Weights of a small mixture-of-experts language model, trained from scratch on English Wikipedia.
Size: 9 layers, 49.1M parameters.
Experts: 40 experts in each of 6 layers, 288 GELU neurons an expert, 2 picks a token, a sigmoid router, a shared expert of 256 neurons.
Training: a variant of Adam for the experts, 1611M tokens, 12181 steps.
Below are experts of layer 5 (counted from 0) of a mixture-of-experts language model. Rows are named router (the router's row for the expert) and show model dimensions 0-255. Each number is 200 + 20 x the weight over its row's rms, rounded and kept within 0 to 999.
After each expert's rows: a language model's description of what the expert responds to; "mostly gets" lists some tokens that are sent to it at least half of the time. This comes from a sample of Wikipedia text that the model never trained on.

# expert 5
router,229,170,228,229,235,176,181,195,249,210,188,231,200,227,211,197,162,173,221,216,197,177,187,196,180,186,228,197,208,231,189,174,207,211,206,208,198,224,168,178,162,196,201,174,214,152,186,227,213,171,181,182,194,202,227,242,218,208,178,200,163,201,183,212,187,199,237,198,197,190,184,180,195,228,225,220,212,182,197,230,211,191,197,198,201,191,210,217,234,222,222,201,197,215,249,144,180,192,200,229,217,219,188,214,201,226,197,186,204,191,212,222,207,220,208,213,204,206,199,217,183,214,206,182,210,169,197,221,202,238,196,197,255,160,192,227,185,190,219,187,203,204,196,184,228,169,196,211,179,214,208,212,210,207,231,180,235,170,156,193,195,202,197,191,184,242,221,193,193,217,195,197,207,188,197,195,210,192,220,208,187,216,219,214,174,184,226,226,192,209,225,217,188,196,222,189,203,203,194,180,238,176,202,200,210,202,183,173,183,233,193,183,223,203,207,213,198,212,158,208,205,214,198,215,179,140,181,208,222,217,179,215,169,177,174,178,217,219,196,202,219,175,228,219,182,166,207,193,231,210,191,213,172,177,200,184
It responds to: Noun heads before of
mostly gets: " north", " south", " out", " election", " city", " population"

# expert 35
router,190,240,211,190,217,161,202,222,161,219,192,215,163,257,209,206,191,195,206,200,200,212,189,186,205,206,198,189,217,203,204,170,227,203,198,211,186,201,197,175,192,208,236,198,213,212,156,203,201,207,234,211,187,189,198,216,202,161,190,214,180,214,219,214,204,203,227,261,173,177,183,220,209,166,196,220,204,187,233,224,184,173,151,192,193,249,226,184,179,236,199,188,199,184,221,240,199,209,193,235,202,197,174,192,206,156,216,211,196,220,208,181,217,226,219,183,221,197,178,182,187,228,206,197,215,177,197,170,198,207,169,235,187,229,185,194,219,209,234,214,190,182,220,219,216,222,219,205,177,202,204,172,193,234,171,219,168,187,210,192,188,220,183,189,190,150,208,211,188,199,219,196,206,199,190,215,214,228,212,208,204,213,188,182,210,188,199,172,191,195,213,172,233,182,189,193,219,176,219,174,206,184,179,204,209,226,172,182,237,246,196,238,205,221,178,164,178,178,206,181,221,194,208,204,210,213,166,218,214,198,193,189,181,187,200,167,220,185,174,183,218,216,172,212,174,225,232,206,208,216,211,197,223,216,182,199
It responds to: Taxonomic and foreign endings
mostly gets: "ń", "ī", "ana", "iya", "ó", "ā"

# expert 18
router,212,212,203,171,190,224,156,176,176,183,190,221,185,233,201,225,262,204,196,194,255,205,204,207,200,179,177,252,225,165,215,194,205,195,184,209,255,193,199,186,177,252,187,195,212,225,205,224,168,197,195,195,193,185,191,226,205,189,213,226,191,215,191,166,227,220,216,197,218,230,202,202,215,224,200,173,197,189,182,186,193,195,185,175,192,207,203,182,179,174,203,198,182,182,184,187,214,168,199,205,173,208,209,206,236,219,223,195,177,176,180,208,195,192,212,199,199,201,224,170,198,182,177,219,194,203,225,196,199,206,193,198,242,199,198,199,191,225,195,226,186,189,224,189,166,193,220,213,168,166,167,212,147,174,213,174,229,197,196,184,197,202,178,204,202,187,173,229,196,235,205,215,198,178,179,225,205,212,233,172,210,186,182,182,173,197,216,235,232,205,210,207,187,233,207,163,199,176,146,213,199,203,222,197,185,212,186,231,154,189,199,209,197,179,170,195,204,211,243,180,197,200,182,204,186,185,195,185,218,185,213,197,207,246,178,167,202,199,212,186,198,231,204,206,194,208,198,192,182,180,188,191,185,174,230,198
It responds to: H/C/gu word starts
mostly gets: " h", " H", " cl", " Sh", " Gu", " gr"

# expert 12
router,218,218,203,177,231,187,183,249,227,195,217,197,225,168,217,200,141,229,200,201,185,191,222,198,202,229,187,223,190,168,201,192,231,197,229,183,210,207,233,202,183,216,207,221,164,241,210,224,217,223,228,188,178,186,212,203,185,170,180,209,208,193,225,207,208,192,218,209,190,171,220,186,165,173,185,221,188,168,189,185,187,188,189,172,177,220,211,178,185,226,212,202,177,211,212,198,223,204,168,232,211,191,177,185,207,193,198,156,189,217,196,192,254,196,169,156,201,205,207,206,194,188,176,204,194,219,173,198,195,198,202,204,205,166,169,194,233,249,198,182,180,214,230,188,232,189,187,213,193,232,208,191,179,178,217,179,187,212,203,185,180,195,178,155,194,198,196,199,240,197,191,183,217,215,205,196,205,199,190,208,207,201,185,203,190,191,178,208,195,221,198,183,190,235,187,206,180,172,195,208,179,183,210,201,203,162,202,237,161,190,206,188,217,186,228,201,206,202,206,197,190,196,217,229,214,207,226,167,184,186,203,239,190,171,187,231,172,198,244,170,180,194,179,221,215,167,201,195,184,203,233,183,244,174,173,223
It responds to: Table numbers and scores
mostly gets: " —", " 1998", "–3", "–2", "–0", " 0"

# expert 34
router,239,215,227,223,185,220,207,205,199,194,193,167,202,183,191,178,177,209,230,173,220,178,161,238,187,196,192,162,214,198,168,186,216,203,186,191,247,234,191,208,230,192,199,189,223,200,164,228,187,197,202,227,197,160,196,194,217,194,196,205,203,238,207,198,184,222,214,188,224,177,204,198,210,166,179,166,197,207,208,159,216,175,213,188,191,209,198,194,186,217,194,194,181,188,188,212,212,195,173,204,250,219,194,153,199,197,207,187,166,192,220,210,215,188,200,204,201,225,170,187,204,179,219,200,220,237,229,210,195,229,200,221,187,213,193,238,230,217,183,205,201,206,148,191,217,235,187,180,193,194,201,191,192,199,219,184,204,214,210,187,204,226,179,209,194,172,244,204,224,196,222,222,220,187,204,225,204,197,193,196,218,169,194,165,165,234,224,241,212,190,243,201,199,188,225,220,184,213,199,162,168,208,198,192,228,184,187,203,200,207,202,236,185,184,188,173,175,194,216,175,223,226,208,172,200,196,170,183,203,178,152,225,188,164,163,188,203,193,209,196,227,194,190,173,193,202,167,213,186,187,169,204,182,222,178,200
It responds to: Time prepositions and dates
mostly gets: " In", " can", "In", " when", " during", " in"

# expert 7
router,184,203,195,198,177,210,222,245,193,213,190,180,225,168,228,212,208,221,206,238,203,190,197,182,186,203,198,243,170,179,218,210,180,204,220,206,181,210,212,214,178,176,172,214,201,195,154,177,200,193,198,181,218,208,186,210,217,201,223,202,201,194,226,213,194,195,186,210,211,217,191,199,186,197,210,213,168,235,196,178,234,198,197,172,233,168,189,240,191,200,219,199,203,171,219,206,216,197,202,264,187,194,222,194,224,200,211,203,191,180,205,207,194,198,205,224,179,190,210,188,181,235,188,202,227,204,191,196,195,211,191,220,155,203,216,235,205,198,184,179,184,185,200,222,221,186,203,199,181,189,218,191,165,215,164,211,166,190,229,212,194,227,170,181,218,207,192,244,220,207,207,190,193,231,238,166,159,194,182,159,201,183,225,183,196,207,193,182,186,170,196,207,198,167,199,250,191,174,182,170,192,209,216,180,207,186,227,240,179,185,179,227,194,187,213,182,203,267,202,193,206,187,211,174,242,219,214,177,224,158,250,219,223,187,225,182,200,203,186,212,185,217,180,184,219,216,182,187,193,229,201,215,209,191,190,221
It responds to: Agent noun endings
mostly gets: " member", " bi", " player", " organ", " Minister", " author"

# expert 31
router,188,229,147,192,210,202,246,162,173,207,175,188,187,246,207,166,196,192,214,186,164,181,182,205,203,244,217,223,207,172,246,176,202,203,221,206,205,228,237,200,218,225,234,193,184,222,200,210,196,197,212,190,189,196,163,223,188,210,209,198,204,185,212,202,204,183,188,199,200,216,190,213,209,213,189,213,206,160,220,175,184,182,225,217,195,183,203,168,187,192,209,215,177,227,168,191,190,204,175,217,212,194,196,179,181,194,179,189,229,170,229,190,179,174,183,194,213,211,206,189,184,159,182,174,180,199,223,203,180,212,186,185,178,218,207,204,208,200,191,188,217,203,211,208,246,190,201,226,169,195,181,195,208,181,198,193,180,170,202,156,203,170,224,178,193,204,200,211,230,209,183,176,204,170,167,215,211,171,217,201,195,194,193,199,233,198,177,178,200,189,195,196,197,181,209,162,183,220,220,251,238,217,190,193,221,173,190,222,261,234,201,164,190,184,184,193,174,204,222,214,229,208,253,215,181,202,205,175,171,195,224,197,181,204,193,231,211,214,209,170,233,184,212,173,189,194,193,179,195,220,212,178,202,219,196,199
It responds to: Mid-word Latinate stems
mostly gets: " continu", " addition", " change", "spect", " control", "equ"

# expert 20
router,194,211,198,218,213,233,231,158,170,193,200,190,203,189,209,216,216,212,180,184,172,185,228,220,179,207,203,219,192,206,195,190,212,193,175,200,195,192,145,183,232,196,179,197,151,203,212,205,157,201,206,232,214,167,191,201,212,179,240,191,180,184,180,182,210,175,210,180,192,235,218,232,164,202,168,178,211,227,206,201,211,208,198,165,201,184,201,219,201,216,217,218,207,215,200,193,185,195,198,214,164,183,242,214,176,215,235,194,172,213,221,202,236,247,206,216,217,168,194,216,202,205,191,177,217,206,193,181,213,227,168,166,199,227,218,204,221,190,179,210,188,177,201,185,226,225,205,195,207,202,191,197,209,219,202,200,243,247,175,226,198,197,254,184,213,209,196,219,177,232,231,209,170,196,209,205,187,210,183,206,200,189,224,205,178,207,186,195,136,243,229,235,189,184,191,175,193,187,182,218,200,180,213,188,206,201,192,177,200,208,199,206,205,193,207,199,225,235,153,199,148,181,177,216,182,215,194,186,187,187,192,166,205,172,181,211,191,207,202,188,189,218,210,204,197,192,195,184,192,168,170,205,209,215,239,196
It responds to: List and table separators
mostly gets: "),", ");", " –"

# expert 3
router,215,208,186,228,195,206,222,221,225,183,201,218,201,192,176,228,144,201,182,216,209,211,195,214,193,189,219,194,190,202,192,212,186,202,198,210,171,195,193,191,205,180,220,183,238,182,221,153,225,193,158,196,196,180,191,193,226,144,210,181,214,148,255,196,206,192,177,216,179,230,193,162,189,203,220,187,199,199,201,168,197,216,195,203,196,241,206,190,213,228,215,162,183,222,223,196,227,212,166,213,228,216,190,179,186,205,186,208,179,185,232,199,200,200,206,205,206,206,189,246,188,206,181,176,224,195,211,203,219,249,194,198,229,208,200,191,201,194,239,181,190,168,173,177,197,206,221,217,191,191,224,218,229,182,232,194,197,212,220,228,218,186,183,166,190,227,218,187,200,168,188,223,187,205,190,234,217,240,204,175,193,189,166,224,207,184,213,161,171,220,170,175,210,220,186,213,201,212,191,195,207,225,239,216,226,209,224,217,185,204,205,202,220,178,204,198,178,186,214,220,215,202,221,208,180,180,200,197,188,212,208,204,194,215,231,145,182,215,193,182,169,186,209,177,190,203,190,177,185,217,181,204,195,210,150,231
It responds to: Name-initial capitals, infinitive to
mostly gets: " U", " Ja", " Ju", " To", " Ni", " Jo"

# expert 15
router,206,189,203,201,214,184,221,175,221,232,220,203,215,189,204,200,222,194,193,183,211,195,189,203,239,177,190,172,213,177,198,160,203,189,207,155,192,201,208,206,199,237,175,215,220,204,197,182,196,189,228,203,189,222,183,133,205,215,162,230,214,219,153,195,186,199,212,210,177,207,193,173,187,173,200,180,197,232,210,228,232,204,221,196,211,219,194,251,175,179,240,202,185,192,180,187,224,210,213,186,226,183,207,214,205,194,214,214,240,195,164,219,201,240,223,194,201,188,198,221,191,172,219,195,217,206,187,210,218,199,196,194,217,190,196,201,199,191,205,190,218,234,185,196,221,193,216,229,187,252,197,159,176,180,205,206,180,174,243,231,195,201,187,263,200,216,182,185,220,164,192,192,213,171,211,218,208,190,174,210,196,191,194,216,231,203,200,187,241,200,217,240,158,190,179,201,223,202,201,189,201,143,163,214,204,211,228,171,205,211,186,204,208,215,188,218,193,226,214,166,218,203,206,206,169,220,188,232,219,185,211,177,204,204,186,220,216,193,231,210,226,191,193,182,205,212,209,193,217,223,230,175,198,216,188,196
It responds to: Personal given names
mostly gets: " William", " David", " Robert", " Richard", " John", " James"

# expert 29
router,168,186,224,189,242,178,228,197,186,197,202,228,192,192,216,178,203,186,196,192,189,190,209,215,221,204,203,195,205,191,165,208,161,200,189,211,219,201,196,184,200,192,195,188,205,207,225,226,230,189,149,182,217,219,191,192,156,199,218,201,173,232,213,236,208,241,159,201,207,179,242,188,221,198,200,204,194,184,181,195,185,195,188,204,219,169,204,183,216,182,175,195,191,211,188,199,218,233,181,189,192,201,226,215,237,174,213,182,199,227,192,167,241,197,162,197,191,161,176,208,232,259,189,193,191,190,183,213,224,152,212,194,178,199,200,228,170,202,184,158,212,173,199,203,213,202,184,212,201,178,196,188,199,216,222,219,223,197,191,187,203,225,181,213,204,207,187,208,206,171,224,216,224,223,197,190,206,196,190,198,212,202,192,235,192,219,232,230,190,218,230,194,220,218,200,223,191,228,177,227,197,225,196,178,157,194,154,166,192,187,204,199,197,171,202,197,172,219,194,203,192,195,211,248,197,188,207,263,180,194,197,192,173,196,243,161,218,191,209,234,185,214,199,186,220,211,192,204,224,198,198,216,158,187,200,219
It responds to: Initial S and capitals
mostly gets: " S", " w", " Ma", " Mar", " dis", " Ar"

# expert 4
router,213,203,200,188,202,150,179,177,181,223,206,193,205,217,186,195,188,207,170,170,174,207,205,216,168,185,202,201,200,205,217,202,195,214,201,224,178,212,175,199,203,213,190,182,208,246,120,202,213,203,184,227,174,224,211,202,193,223,233,209,196,193,218,176,221,192,177,176,210,165,229,197,194,215,172,234,203,210,196,197,237,218,218,192,193,221,205,217,184,198,198,183,208,190,164,199,224,215,200,178,197,205,230,223,164,164,203,179,188,207,168,212,198,151,175,177,226,204,203,184,185,184,218,172,210,191,187,201,190,235,198,179,205,193,211,173,190,189,185,218,223,185,217,206,167,199,227,192,203,207,208,190,220,174,242,183,205,195,212,174,185,221,153,230,234,204,182,175,193,185,204,230,215,195,196,202,165,182,200,199,193,176,209,230,224,204,217,169,166,191,181,203,189,202,199,193,201,214,197,245,233,174,215,192,143,188,215,221,179,207,191,211,225,216,206,191,208,196,193,230,188,238,193,225,220,220,195,221,181,192,187,191,212,185,213,184,202,179,163,179,212,175,198,190,214,193,263,202,241,188,186,215,220,193,220,203
It responds to: Determiners before nouns
mostly gets: " the", " The", "The", " their", " its", " this"

# expert 38
router,193,167,190,162,195,203,190,187,212,235,183,171,184,219,171,202,211,187,156,182,227,186,206,172,233,248,187,194,206,197,200,247,222,211,191,180,202,184,216,189,190,210,203,231,227,204,217,224,218,190,196,187,178,196,213,188,245,207,174,207,192,200,191,202,234,220,215,226,208,194,215,188,219,198,211,161,173,217,196,213,203,219,207,230,175,217,188,216,226,226,218,187,238,201,210,208,185,167,171,191,192,223,197,214,219,173,202,209,176,165,184,231,217,185,178,173,210,172,155,169,151,188,194,165,214,205,199,186,226,187,192,238,216,217,186,229,196,192,229,182,187,193,211,221,211,185,161,189,203,197,220,208,178,185,205,192,179,223,208,207,243,220,212,223,180,213,183,177,181,193,214,208,192,201,245,207,185,201,217,239,189,178,198,194,187,189,216,169,228,204,176,216,215,187,189,173,215,220,239,198,180,233,187,233,213,176,211,206,226,207,202,172,183,213,204,208,234,211,167,223,197,202,170,187,183,185,187,223,176,180,209,196,222,214,197,236,168,187,177,187,202,177,197,193,174,229,157,203,215,210,210,212,199,190,206,190
It responds to: Infobox field labels
mostly gets: " Total", " Location", "Species", " Country", " Born", "|---|---|"

# expert 25
router,238,201,218,222,178,231,228,210,212,212,187,180,202,213,191,167,216,161,195,195,205,190,223,212,179,228,206,208,208,205,222,224,176,185,188,221,199,205,209,164,272,195,207,201,209,195,190,215,182,173,218,187,195,172,190,171,191,221,199,216,198,209,204,214,172,173,222,214,219,201,186,243,197,199,208,197,204,159,183,195,158,199,205,187,203,214,188,242,247,217,204,224,204,210,193,177,189,199,216,223,210,193,183,203,192,202,189,220,199,205,195,184,212,171,196,229,212,196,205,202,184,194,192,229,195,221,192,217,227,160,208,181,206,203,177,201,208,162,203,221,194,220,228,186,201,214,187,217,199,179,218,207,252,186,212,169,206,236,187,228,185,201,210,159,168,156,219,168,207,236,187,202,204,194,218,152,230,194,226,211,200,174,194,188,222,204,182,201,213,204,203,212,189,200,235,205,191,185,192,171,198,216,164,212,157,204,217,226,178,171,206,182,227,197,203,196,199,239,181,143,231,180,220,189,206,224,179,216,195,204,181,191,179,187,230,212,200,203,210,177,185,212,197,217,185,200,242,223,220,178,209,192,222,208,163,162
It responds to: Initial N and rare letters
mostly gets: " N", " sp", " Y", " Sp", "Q", "J"

# expert 11
router,187,210,180,175,201,203,185,173,215,209,210,214,169,195,184,208,218,170,213,178,228,114,191,182,184,190,186,211,195,203,186,222,196,194,184,203,193,224,178,202,203,211,201,224,152,210,207,193,194,281,208,150,189,173,170,192,175,222,199,204,214,204,202,204,211,199,206,234,168,194,211,213,204,178,183,207,196,214,209,209,157,214,186,173,191,191,194,201,220,184,210,196,221,216,182,202,202,207,211,215,206,189,202,208,175,205,223,214,190,195,198,211,211,188,211,186,181,217,214,183,178,210,205,225,164,203,201,201,170,213,204,203,191,205,143,198,247,199,210,172,184,196,225,200,204,232,196,196,214,192,196,168,220,226,199,196,173,204,191,212,160,178,200,169,175,237,195,199,178,175,182,196,206,205,232,210,195,206,198,190,215,206,200,196,196,263,245,221,178,190,208,229,205,205,171,168,207,206,226,202,191,178,203,212,230,214,211,191,189,198,212,188,203,196,226,207,190,189,190,244,213,196,189,209,173,206,169,193,210,183,197,205,214,219,228,202,194,197,170,195,194,193,204,214,221,201,200,174,177,194,219,175,282,229,190,237
It responds to: Spaces and prefixes
mostly gets: " re", " con", " Re", " inter", " Con", " sub"

# expert 32
router,205,195,188,204,209,203,207,229,187,222,199,178,215,191,169,210,229,211,177,208,220,215,218,191,187,196,189,190,188,181,194,205,224,206,188,237,207,169,234,221,217,168,198,189,193,196,215,195,198,202,188,192,224,204,195,199,185,184,183,201,214,173,152,205,184,201,185,223,183,180,203,250,192,177,164,212,257,168,197,203,195,173,220,202,199,231,187,212,202,217,200,216,204,225,184,166,177,202,178,163,217,223,217,157,224,174,165,217,189,201,242,227,208,230,215,204,189,225,195,216,199,207,206,205,195,191,204,207,215,197,200,182,215,203,179,202,190,173,202,190,199,235,194,188,190,174,241,230,183,197,207,214,225,206,199,233,185,191,189,199,204,188,185,236,240,172,199,197,198,212,179,181,205,173,228,237,181,239,193,187,192,221,178,224,211,225,197,235,202,195,185,230,193,216,241,188,167,188,213,189,192,193,186,217,196,196,181,232,181,176,209,224,228,210,179,180,220,156,223,202,157,187,182,202,229,200,243,216,218,215,214,185,181,176,175,183,194,232,184,226,197,190,194,203,209,202,153,235,192,227,162,190,155,199,201,226
It responds to: Clause-starting pronouns and line breaks
mostly gets: " who", " This", " he", " she", " which", " It"

# expert 23
router,173,216,205,221,187,177,221,210,217,180,215,191,191,211,209,227,210,223,178,181,201,192,192,195,190,208,203,203,209,260,197,178,197,189,208,171,208,191,193,194,208,202,167,235,207,237,242,222,179,223,191,186,240,217,190,150,160,192,204,194,214,202,196,211,179,224,202,188,198,196,195,178,192,230,210,185,205,206,213,203,212,212,179,164,194,212,187,170,226,229,203,189,190,214,224,231,206,204,207,197,229,171,191,212,196,225,163,215,232,222,208,203,207,223,199,189,177,202,212,217,209,169,204,218,220,173,211,234,197,182,209,210,184,221,161,165,244,204,217,180,209,247,168,194,200,231,194,200,196,214,215,217,182,187,164,219,212,208,205,164,192,206,173,170,204,187,187,198,207,221,208,202,220,211,185,179,214,192,218,181,209,218,171,205,236,195,215,239,186,202,193,175,213,223,180,191,171,205,151,247,182,229,180,208,202,227,223,194,206,233,162,188,199,184,184,209,173,197,200,179,237,193,189,174,172,200,203,190,188,239,179,218,194,212,215,164,192,207,213,192,209,187,177,254,198,180,181,163,231,228,201,179,187,186,198,207
It responds to: New, United, title words
mostly gets: " New", "On", " Best", " United", " Great", " On"

# expert 30
router,196,219,197,194,180,169,163,176,192,189,235,202,223,192,208,224,218,234,224,200,223,189,203,175,223,232,209,230,216,181,171,206,197,195,222,167,224,201,180,185,173,195,210,213,179,200,183,226,193,183,223,217,176,211,208,208,184,174,185,218,207,184,176,244,210,204,251,214,212,199,196,162,217,204,215,196,183,200,200,164,194,219,191,205,227,181,178,178,178,195,197,205,196,199,194,206,204,211,193,208,203,177,197,195,232,226,198,244,226,193,180,191,180,189,202,220,182,225,225,187,176,176,202,196,183,198,190,205,227,174,234,196,201,185,199,200,174,205,232,189,208,229,243,222,236,186,228,151,207,203,166,228,201,210,179,201,208,197,182,212,173,186,256,179,144,179,227,184,162,201,197,192,185,205,195,216,216,198,193,182,217,172,157,198,210,192,208,230,192,176,183,176,214,202,188,215,196,193,202,204,171,166,197,189,175,218,140,200,181,208,193,173,190,221,213,204,181,219,205,231,215,197,221,214,211,173,229,231,189,199,204,229,211,209,243,219,230,191,175,217,220,207,192,193,173,218,179,181,182,223,197,193,169,206,207,206
It responds to: Coordinators and list commas
mostly gets: " a", " and", " &", " but", " including", " or"

# expert 14
router,190,182,192,214,185,217,224,202,219,219,203,171,175,185,228,205,224,183,187,171,148,209,211,229,265,176,200,159,236,170,165,216,210,216,220,217,193,181,215,226,212,199,185,226,177,206,218,186,207,204,208,170,201,203,224,195,176,204,191,202,174,203,222,179,224,185,197,220,200,197,182,198,205,214,206,232,243,181,187,210,197,235,180,207,202,191,212,191,207,228,215,199,207,195,206,215,206,172,199,186,207,186,177,142,207,220,211,222,193,210,188,172,193,190,192,174,217,177,205,186,213,154,199,218,189,217,200,203,216,186,189,221,198,224,245,194,172,216,181,199,207,187,210,203,221,204,191,217,170,213,207,181,226,191,233,222,162,190,189,215,196,230,196,209,216,220,187,173,229,207,187,198,183,206,218,195,179,211,215,230,224,194,196,170,221,184,180,230,196,174,168,193,187,191,230,182,208,204,215,238,173,209,192,198,159,202,182,216,173,190,206,170,186,211,175,181,180,186,230,212,223,157,198,205,221,163,230,181,185,218,202,231,224,201,208,176,171,218,221,198,235,199,233,217,184,186,226,190,185,202,199,161,189,248,191,212
It responds to: Word and year endings
mostly gets: " him", " England", " California", " again", " London", " India"

# expert 22
router,236,158,196,190,189,237,164,211,226,207,214,219,166,196,195,199,180,223,231,187,216,195,222,165,192,161,199,223,209,228,181,223,208,249,192,158,187,203,192,180,188,192,229,204,140,202,204,211,174,200,171,219,182,219,191,223,206,205,213,172,236,205,189,188,197,204,218,209,203,215,218,182,205,172,185,219,185,184,203,146,204,202,213,191,211,183,153,202,239,214,209,188,222,191,187,173,203,194,230,211,200,238,210,197,202,217,180,189,178,198,163,209,198,175,174,215,210,187,199,194,214,206,246,238,194,194,220,207,222,187,230,219,191,218,187,183,200,190,164,203,205,175,204,181,194,205,210,183,205,208,164,200,229,224,203,196,219,202,227,205,207,168,206,171,178,197,201,224,184,190,196,166,171,236,223,208,201,187,202,209,207,197,223,161,192,201,201,222,204,200,182,175,208,193,197,218,160,195,214,226,189,198,191,219,158,202,217,168,196,214,219,202,198,238,180,222,197,212,209,169,197,230,227,207,205,235,226,181,197,215,180,220,220,161,181,184,187,216,193,224,227,194,228,195,206,185,178,171,159,201,208,204,176,184,226,212
It responds to: Mid-word consonant-vowel pieces
mostly gets: " Bra", " Bri", " Gra", " Wal", " Ri", "="

# expert 28
router,188,212,202,182,203,232,175,206,219,184,203,234,186,187,196,165,172,190,206,234,234,206,189,202,197,237,189,169,212,193,202,174,165,191,203,225,198,218,214,197,213,208,167,202,177,186,250,199,205,202,196,206,214,203,189,178,207,205,206,185,207,194,190,198,223,175,228,219,179,174,253,208,200,152,220,202,219,234,237,211,165,207,182,192,243,194,219,205,218,213,197,147,196,217,203,224,190,183,187,182,196,201,192,227,189,178,197,186,223,168,190,223,175,178,176,137,210,158,219,217,192,205,181,239,212,178,178,195,210,209,208,184,200,243,197,212,153,191,176,210,216,193,209,210,191,194,231,248,199,170,200,263,196,211,218,198,171,210,234,206,180,180,193,183,204,181,183,217,228,198,211,229,179,200,211,171,212,175,222,203,211,201,217,218,191,205,194,184,221,223,173,211,180,191,222,208,193,174,201,197,220,214,192,194,195,190,190,161,232,236,183,203,169,195,203,206,187,193,203,208,177,194,205,186,229,228,184,205,210,205,244,179,188,198,207,209,196,183,148,216,212,200,179,203,191,204,228,209,208,223,207,199,206,195,194,198
It responds to: Verb endings and main verbs
mostly gets: " had", " has", " made", " have", " used", " played"

# expert 37
router,197,195,210,214,222,228,176,191,219,240,198,195,186,238,220,203,197,214,185,173,196,185,206,189,203,192,203,201,226,177,193,227,201,230,201,183,202,174,239,221,175,172,150,187,168,177,189,184,161,223,207,188,206,205,222,182,192,204,236,197,183,218,199,171,208,189,215,171,217,223,135,212,173,206,212,189,161,178,212,189,193,177,221,237,191,152,181,176,192,221,195,179,180,186,188,247,202,231,213,184,197,207,213,186,215,174,196,240,232,204,202,224,199,201,214,240,205,225,188,196,191,207,178,210,197,236,201,213,195,215,192,192,192,178,193,209,172,183,183,220,204,200,205,194,178,192,189,238,181,203,234,197,183,190,168,209,192,204,193,192,201,237,177,199,206,226,229,211,214,176,211,234,170,220,230,216,222,211,205,217,182,229,209,185,242,172,176,183,177,188,209,205,195,206,159,215,182,180,231,216,201,209,182,216,208,207,167,204,185,210,189,179,223,208,178,224,221,210,193,221,215,216,199,202,207,175,233,193,205,178,191,179,175,212,183,210,176,199,211,190,164,205,220,205,205,186,226,249,242,200,180,192,204,176,225,179
It responds to: Of, hyphens, prefixes
mostly gets: "–", " ex", " ma", " Ca", " ca", " Mo"

# expert 1
router,195,225,192,205,212,216,176,154,190,220,209,205,216,160,202,220,174,203,192,216,194,214,201,212,190,180,196,171,179,217,188,193,193,191,174,196,201,179,206,206,217,229,189,175,252,171,200,198,208,212,161,216,228,205,194,180,224,192,182,204,206,228,171,225,186,205,193,201,215,212,186,179,211,168,201,227,205,153,194,168,208,199,167,209,218,201,206,182,204,190,197,218,227,186,218,197,195,202,205,236,207,226,205,225,205,199,179,164,152,258,202,219,172,221,192,213,214,220,233,224,170,201,216,203,190,219,206,211,213,184,203,206,190,173,225,205,206,200,209,188,169,192,187,175,158,187,154,187,237,184,160,182,200,214,216,196,208,193,195,215,213,183,178,192,195,206,214,171,206,180,202,200,189,163,186,204,217,246,244,213,203,186,198,204,196,188,152,225,197,198,217,202,230,193,185,207,189,202,230,187,197,226,203,200,254,200,191,204,208,201,187,213,228,187,174,175,190,197,225,234,213,209,195,187,187,238,186,247,186,241,243,206,194,173,204,224,212,215,181,206,190,214,256,219,197,198,191,182,178,193,224,181,184,224,185,188
It responds to: Adjective and quantity words
mostly gets: " more", " various", " many", " free", " high", " some"